{
  "d_model": 192,
  "n_experts": 32,
  "routed_scale": 1.0,
  "n_kv_head": 2,
  "vocab_size": 8192,
  "rope_base": 14700.0,
  "rope_fraction": 1.0,
  "qk_norm": false,
  "init_std_qkv": 0.0306,
  "lr_head": 0.00668,
  "final_lr_fraction": 0.05,
  "dataset": "wikipedia_en"
}
Below are experts of layer 2 (counted from 0) of a mixture-of-experts language model. Rows are named router (the router's row for the expert), gate (a neuron's input weights, with its number), up (a neuron's input weights, with its number) and show model dimensions 0-191. Each number is 128 + 32 x the weight over its row's rms, rounded and kept within 0 to 255. Numbers have three digits each.
Before each expert's rows: a language model's description of what the expert responds to. This comes from a sample of Wikipedia text that the model never trained on.

# expert 26
What it handles: Semicolons separating list items or clauses, en dashes, and capitalized name starts or nouns such as Athlete, Hospital, film, known.
router:143138113125080189138072170102154099088183188152124121107135140166151144109088142156135174150157123118126164142138117169126127184150108128168172079144130137108183119122152093078138127109096163094150130113199141136101092145071112172126133162171160157112076164134090109124164177105158146198156118090136103126079093117158182169097112102158177105120104073153100182130081045163135113168124130142181078101074067173135163108142133131146088126112071147181144068126112136098120147122156143147190160114140137199140076092113115088111110118086074129127080128106147141147151177101069143156
gate2:140157148146173111098145105197117132179118151111181118093045097149167097169067127109083084070160087104147094140097164116133127154131127165086115108169147127104099208142129198171091098144117166081116104138114151102097198148087162091187120132158101106159152113078103084147088105118141174135059082166124095125137123170119153128155169164105115140158139148102111151108140184083124130059197143084072097094110114114103136115067162199145131122182117139123145122087168106129098158096070168138150152119153074164112141114164139183136126174114120137145159112142088124117143124168110161119
up2:150142180129195122104076117111130111136115130099159138089088108140052061117131112118114149091116121094199052141089151092151082130132154140093134130057117098109073123118116107162135143119118084116100095097097141054144160184195174096125146081135131084181147147152087123158143120159100104099149092145177138153155165139126140237124081134125147158116123103094122115095179163123159120079146165133096166153107180155094122163114168177126154159179152121209172120095149096110149075146097151104146143108107136177131146144206111179164154101111096135141119116095098144113107174133161102128
gate3:181093107067150112169154166132118071149141142135142200136087058114129124122137103127108134121119154099199126123162134174104083118115157165081138178066118125110121123162163128122155133094157067125155164143106129165131097117156170090139163102058132134191122100120094137142138160141109119116179105112185098142080063111148139152084066179152151094125119138132203136122122110096119211134137119214199140159120154114107110132174139159094122109124112133142130165168129087157121097158139143127070168155138171078122090030113152137094088087121100159174123136182129105143096132079168112105
up3:141161087157101102144170124172111088182145125171076151166151143070100147098131121174156118164126142093163152071139074186150113094098142090087081096106145151124142056109131112120119094122124147157114175162121111179165109083160150023085162123146156179104087115130111133118128135108163155153125135137123158175147086102157106142102116160142132170134131125120154174122144149142122135171160185160180142129178119087128115060184130067121121129122092137144101154139161112094132128135136118051106079220116131096086120073105166119080156084132149183184087165144181145105108075108173117149
gate4:152130101107114117146119163120129125168142109052109127174082102108087082139151128152116130111121095171170139075134136071158157120103154144156204146158135125099080103096155174104053137141110140128136168108108112124188151166162175044136104108123086107155151155112071103092146095182121128144143138096125161113150121099145185087140138111118093126099106117076083094097066133074107103154101146136131182208164149144114098163148115084120106132115137202173137178140157156135122097119136132118135124117115120057086128085155159124136120053052169094218146180098079106136115137132108121070
up4:133178176135156115040183111120125073158158135035113122104090144116039105205144137135169099187174084097110126081131156137110153102123136159135157132147159132028093142106086188135155203095135182108065091112164106083159068101117125100121083116150097119112152132117086166098151143151136126165108156137118157114085068173160173083138152147106149151122080166096107108153133127087119104140126130088112164122094107095149106180179094109147133121179114145131125143140139062107139125154173158103127130108129114102071114112077114154104160108129126108167170126149117082097107122087098129129
gate5:120147124202098100102094132103120077072191137130089122117096128130139166127191177132172096128077122105168163146086118165113174109116135159139155144147100181181120152138126081074074184124163118117101127144130123093107159107123131193119155165161107141148071132139147134147060154083100015129189151117108109098144116082112106110093145142110202106136118121183094095152139114177166168154111143123076135115163120081108162163044168095120131137079164150106133156089122170170103167137115107100127095108128184123140155126091157114086176172135155068129140113157113117147152178108173125161
up5:138144119111122141188119127179086142142088126097170097129136121142094091105091106070100067107103123110115106156071090145077135157128124116023139118152101108151136137132075110086109109194164126128173158126097140103190108075155127150136149144095131130138132120109116091137118145123113113100090096146167133117119165101146147142113083137117123107129137097111097139144127181068143084125136143145094146119087139122106110136065179116136165135160087071219150103124126141126255074065088078085150151166149154128084132134140111125129080019139085123097150178123086159089133142120087115088
gate6:101124155157194124155153162143153133153164247161165150170082082085124130160178129106099154099111094102141148096157106144125149148160131175083049073199168154125164141158107144155080179096157144119089093108144162056202099140112110062173134113100135110170122112140173142138150137160111156119132132135175132108110092111136149115130082095160122164073107147092169150120174151069150110130178152127167127105133124135083116189076144104132093186177112154065137112133139113118113104075107107077108092099158112124152149058202133097138130125118127177128123122095102153108154138109131126119
up6:143131134212200122189050123146121120153171160133114131207184144133108125113083139190145137120106072128182168116112116097148137127114142148104150141168102084161163122059146137093132122121151147089187171146138123146153136104121077138107178128076072055155122077150140128112128117127149148120187095059147122097118151158174148174150135118143130143173185078113095171103129169099109136182175165139126111154134086159197152184111170170145095140120101123174136139125146112095084122172126155081116188157166166164163142167120137121113201141110137104096128125154096155124134129140073180127
gate7:155111132085162134150140145108130149119118174220113145150123182116110138063120159156127091099125133196105161112053129167126141104077085122174166100084074082099117182075075091167092121098165149167142148158133102168110124125126152132153184133068106100093158076141116134127117175129179071105132204093210150099126137136152114138107118106099182094144125116075140116134099152157157131090157156176141126098107107122202111170102130071139087141092116150092177131162071120152177149160092132122098113106120131136160157085162146102143140172123107138167150169170113147144074176184102146114
up7:134119126193162115195151153108131092196142112143122165102157097153147147134175133167096163144077115164183127113126107136129139077138157162128067179148103130107122092133194157097207128138129084120122142122113151117132146090097164129110116122157175152170069155099162113154170080169170166108113113168130095125150172174075089151115103151155123120112114116137197154153082148109099132159102068161126151142117157130121127107124117149158132146133147120062130139118096156103050047133144134142153172053115055111167200141143162081149164111145152138162128149149159146149111102085136017111
gate8:099133157149163150080119159102175131113137144155089139145147159155112210121130134117148099128120120130099167181180208118062115141141080065130141125128120175177117115149126133145098113107163154167135128158103175143138129208151155107188125200161136116103145100099096123121109140102170080171127097157066105084155089104156037158133105158170158084148167110132109104138116087140170104123135048113106106130122089156071074106121105176136102159163167171129141086134167104091080079155144109112105217136093111170148167153109131141166096102102118139149156125146166157108115143121175105055
up8:178137088106144142132161103092105168169079187102156098198136065100116142086163163116138076096125093169131113122121102171143162126062148110144060109146137177107137099130127120180178093114134108134071166108102151143177195138153136116077166147164112114124117157084136125127167122117127159115099111135177168144160173075095114103124183118125155172176154180079087129154135138125117141104161124116104168157133138124080113123088135061154138147096153112170137192159105131082061110133089172149143080158135163074044099156130138135123159169108166175137153129155067169162126167142172078150
gate9:090130072198116150081154120136157092113148108151128121144098125158136126116130062109109137096148150147154091079126123108146144145092056116133199136082127117099101169143153184127066135131120143175138128180084090100156142143151167071119095084210145058126168149116130073186160140152161095145112113114130138119160125140149157134119092149104116104202085118119098074134099096077154123124160174185075109133133147131120130126098112100100081164150111132137173115169100133146125147111077111092149076057113100178153142074175081125139129195156070101135143162166109138149092224106122114163
up9:172121140051099082104088159112082145121086138146148156105157119087182156104136152133071131105111164103101139073153124097168156121103138190106096179153104136155140117109176112137183092153112147114088123106077112090137177127198149096167111193120112105164155154103177099125089159147107112148134135218082179134111197103164099090106141156120113167091157138077139098122146137106127120155110145070109161160156100096092085138180115125177177096115158069118124133156131108084146111144104131119107108152099158111104154151204142140078140094038135151094187121145161077096172151165138158124
gate10:154124099087110090134170128082153162098158174184098123086099143141112149079199139187137121162168149094098181119101159104133152150152084113115114090149119136089111144081159132130097117083158179137164107161158181093176176084119119099103181195133131126161122125122167087097151171066105169134155088095087166097143081138143159066137102138113115108150124135121089138147140155174138091152132169114087170159134109230088183156127136100122091112090125106149193145167173085107103172125150105072049098162173099122165115155078096131084105148132152141123113169146107181101154152133119145114
up10:086092137104130114089109159067086151113139115127140171146078113115114130169156150097099056089104121155175109115064183068089135171097115130178100079137115118185087134124118077162093099100135199101154162124100162141199077097082101145160117155104123074096158089099085167133069139165152106103100129115118109128134126130094138097124148118061168149179191094099090166134141138138099146138118159150120126143101050091175159119135094140110167099092170067179106110163148133133105167182126127109180111147133097143076166156159174066139111083092095122101172146159096116169119095127144113116
gate11:123075078109127089123166177126119176138097198125175098147060076115095154133152184133131130084105159147142113140133074143146135099157104180141118152191146162137039134166109130143152149113150153119135151140182155111087144102138149153150093130115130119089126194187104072095085147159080178060074143137102094162153132121101105139148107119097179108150091169072143061144160127153103128143120111126104188119235125094083141155124125099100091108127146113123127069117145170157110084183125103128132176146160153144164131094134180066083088107130127179117107137110131083126119165136084103153
up11:160098111188095145075134156135129143142156183123111072091103110120149151182108066134140146124175110084103121177132090133156097166165129144123105108113129154094103125099111154193103146140118190208189133121136181120160107116157157158102174127090101114111150138161103155105146110073102096118101116090123150130179127134196137170103107146153157166150080097070092156111144149171117153145149151144176115169096124128043178179117122177153083129127179121095101111133150081145055113194157192123121123163115114126143161117138091032141105134157135195143136121123105087067164102109091114099
gate12:142146152181091142162081117151131106119128111139138091133124175109132122107109173097120123157178114109161141179162151107178092131164116152136139070168097120097089148121099158077079176133137138183123132123186067125141207132121129130136125175172134142115108078091120105146133047089119117086165174199066141104176068086156086105155093124125111124109076179143162097096200125131061151126130088099109145190149157155111138137129126106113085112130104182180142101120142180170165091099161060070116153114135154115140132130121139098139103137068124067150107088127155133106170118210099102146
up12:141083092173064154164109079079122146170118088152107121128147063091139130096141117164178124133129085194174130191087166111130167168117170187140147163145138093168133145112126122160054106113182113142109163144138122076180178119115151173126088117165071132148121122102059126098113102072150139151127124176158090134147148145156125149131140088101153062076136115132099144133104163128081068139146134121104140154111144190118180115094152090085152175074144107128139031116092118111061130130118145116137139161147142187130090129154142107093136156107139110178164127164132131176056100182131104160
gate13:120154152201108105114143135120169185107153068175115136066156133084120187126078140141043144117129141147129129142104099139190131117082096162111110129105100169138127189136143113171122130188102140170186131200173052147153089117151144082111142120143105103119159145130167079109097174153118119095114179220057111157133131051112099148080140184141140113141115116150171111170126128122159119120185176126131157130176153106131142130169143159137117154149155157155157092126114100094104082141135125097107146125157135116137152114191167160076093102085102110118151107144162103049193148128088121160
up13:167163110196135193087119094132111101124163149099091130164101152089141091125131103075163110140190103102115166131068180135066120165151118118111173190113148178122091133109123101091183055116166109066097088107114140130090151118120121108138178165161106109114136217175146092148133172066074114112123112077161162118159185107094189129133108172159168128163139125106098111140156099068153129101108136128093092127107134164148081198110127139148151126131116163148129166130169133064172169120133099130129141124072106194155150117129132164187128109108180174103153130086155160176131139094106105135
gate14:110121148131092181121087140104118148079131150101139121117109147068160170120087142093096202131138127094117126219104141100150123091109162071079153127113132133160080156135178114138139147153106134184111093137118124093167164165106126140120167117155127118142131120100058140135112092150049115163123134157116164076173086160129123154138115170064148041154111115118108084124178113138165130105124150186179124141077117178075120133104155163094079122112190052124145081128141114145142087179132099115112114090087128191150091038158096126129102133114150162140142151155092108062151183152104163095
up14:122109209134096144092099160119088123199124096161099061084092085047158082120152124153105107106057121130120159101093119172143218145125129136099120130091110094133130212156116115116098137083075123150133117157086147083095170115078152115117226159136149100156125086147128126120100129078093120156168156095161128107168106136117142137138140121116137148133122141147155106132166172131107102133121110035069094129140100109107126180095130168133127110133171145176115133162102089131105173106143183147175153097145143178146159092154116071115093182103069146174111127164072166119114097097147121100
gate15:100135098115110079120175170180174120111137147097113069123107119065172189181131154148126166139138129081136136106160111141149087145136042142134154152139135143067113101142120101111101198092143096164127175155181109211131097077109113102063202086105150106123108093141138160072108171144080154139105194098119113162074138087120139136200095195102108100107137162141174170139137083148098163165139132116114133110146090108163113086143114096155092093095075125081112156152162180137104120157107153124150115157127133163109102130116093142132116163126102162071107108184152069133196142130104116150
up15:121152119193130154161110130109160168127104093168141182167098167159087099110162110168089150145114130159149130151101134204158120153125112136112118114127073178146144118134143072108159160087164155141176107093120086202096194153138070232112147096088102100149122083111106063198155118129172153127103123158142158126181114155157147064144091171122101132145057145094150149105143161141158157121146133181106094127200144130122148110173135072139108158114140136123167109098109042128164091150097097123111152188124124127168180166178108125078119141101142121098125117127162182109141108168157093116
gate16:046145158100122089080111150084167171070147175103105146135064122126169199078087146099121183122146089109133120086142187118154146140153149078124161103098054169118133094136125081104129064130121151158136103097137106125123115127133109173190151145200170116104127133122093161102134104176094102137149194115059158116149146139129106131138116146135154176216159146093138156143153111150088132118129138113174119149120077121100108117174176129075120122152132124142103056103105135162133165088177137112152146092079134162079135127142178097104126166107101105172099124141193098104145183154207125112
up16:164084079104134089158175133055126093137114051147130146121175137128129101114093171130129077106103140114140118126154140158118138113125147128118115131164137143143104134107168121106108094116147118085188083093089116175138165134104080154131108168094160113098156167182208107081116116142105160133127129174100178113178103103114184137152132155140138127168165145193219181164109141177144106119063123171140123113176170184156151112193089085075157128072089094141119148089103108133120124099123097119126129162116140108116150120107126147070178098171191093146164134150164067113093125185067180088
gate17:194108125150138107134140149144126106151103106120108110065135129093087100089207128111122160200206153121103113115075133137098081146122130197125126096100081128111099208164134145165135162124143163126138150112107103170088116100107112119102176099121051124179158169170145089116169152085148121098104151077153131134132151177100058093178143148142103139136154159161126168171148178147101050131106097142167203102070171100136092126041120163133158185130131178171149109149149135170161084089073138132146094143198124125131121109106144162164135092128107114133118135085115123160141131143136148093
up17:134145189139135198153186121143100163105154090141123136163147128167131144075170123149133117110093102162113133107192103163159144149108092120104182168124068137101106113112169105077157098147102088134129134188133134164136088145093109141106034164166203098045086079082120179154116159093139139139202148141075163061147137102133176112102130084087169062102113104114133157109070122145104148104089136102120097129129106194108132101227132130136093112077090159120085184099119111137120128159135162157108117103056096128125124159174141122124150119129128112118108143149106094117118114104153173146
gate18:141182083144130156118034157114086136101104143154181111100124085110151113128110105109129124091115120115097152134127130059099114147078131183149145126136157181179062144075140138116116143138088189150102141078120135096159117162153107151158193056165156134096119165103100119105088146114165127140104111174129177126145161124134120129147106114180167111120107104138208067077143121110086128147145184108154154186083192102055113154088142126130092174103084166168155140101076082134104094088102150114118161090154196094134114131132174153112106160116093112143146073084154147192131160179143103143
up18:155098162091149065077182162134138125155169158136112101169113142071116108164130120165170106131110108152089112140166118171188117128173087114115114124135117087089215149207147107117166158169165130114148156086140124153155103106141108094138144203067100131165146123118152129131067150192128150111103121112129104091129107110122202147120106149117094118134080140136057172142117128177143174129128118189104141098163079126132077126166143123120134101140148132092070125147181157122138100161119176117164110143187107173093110130110081030112094046151154135080190150144125117081116100081156133131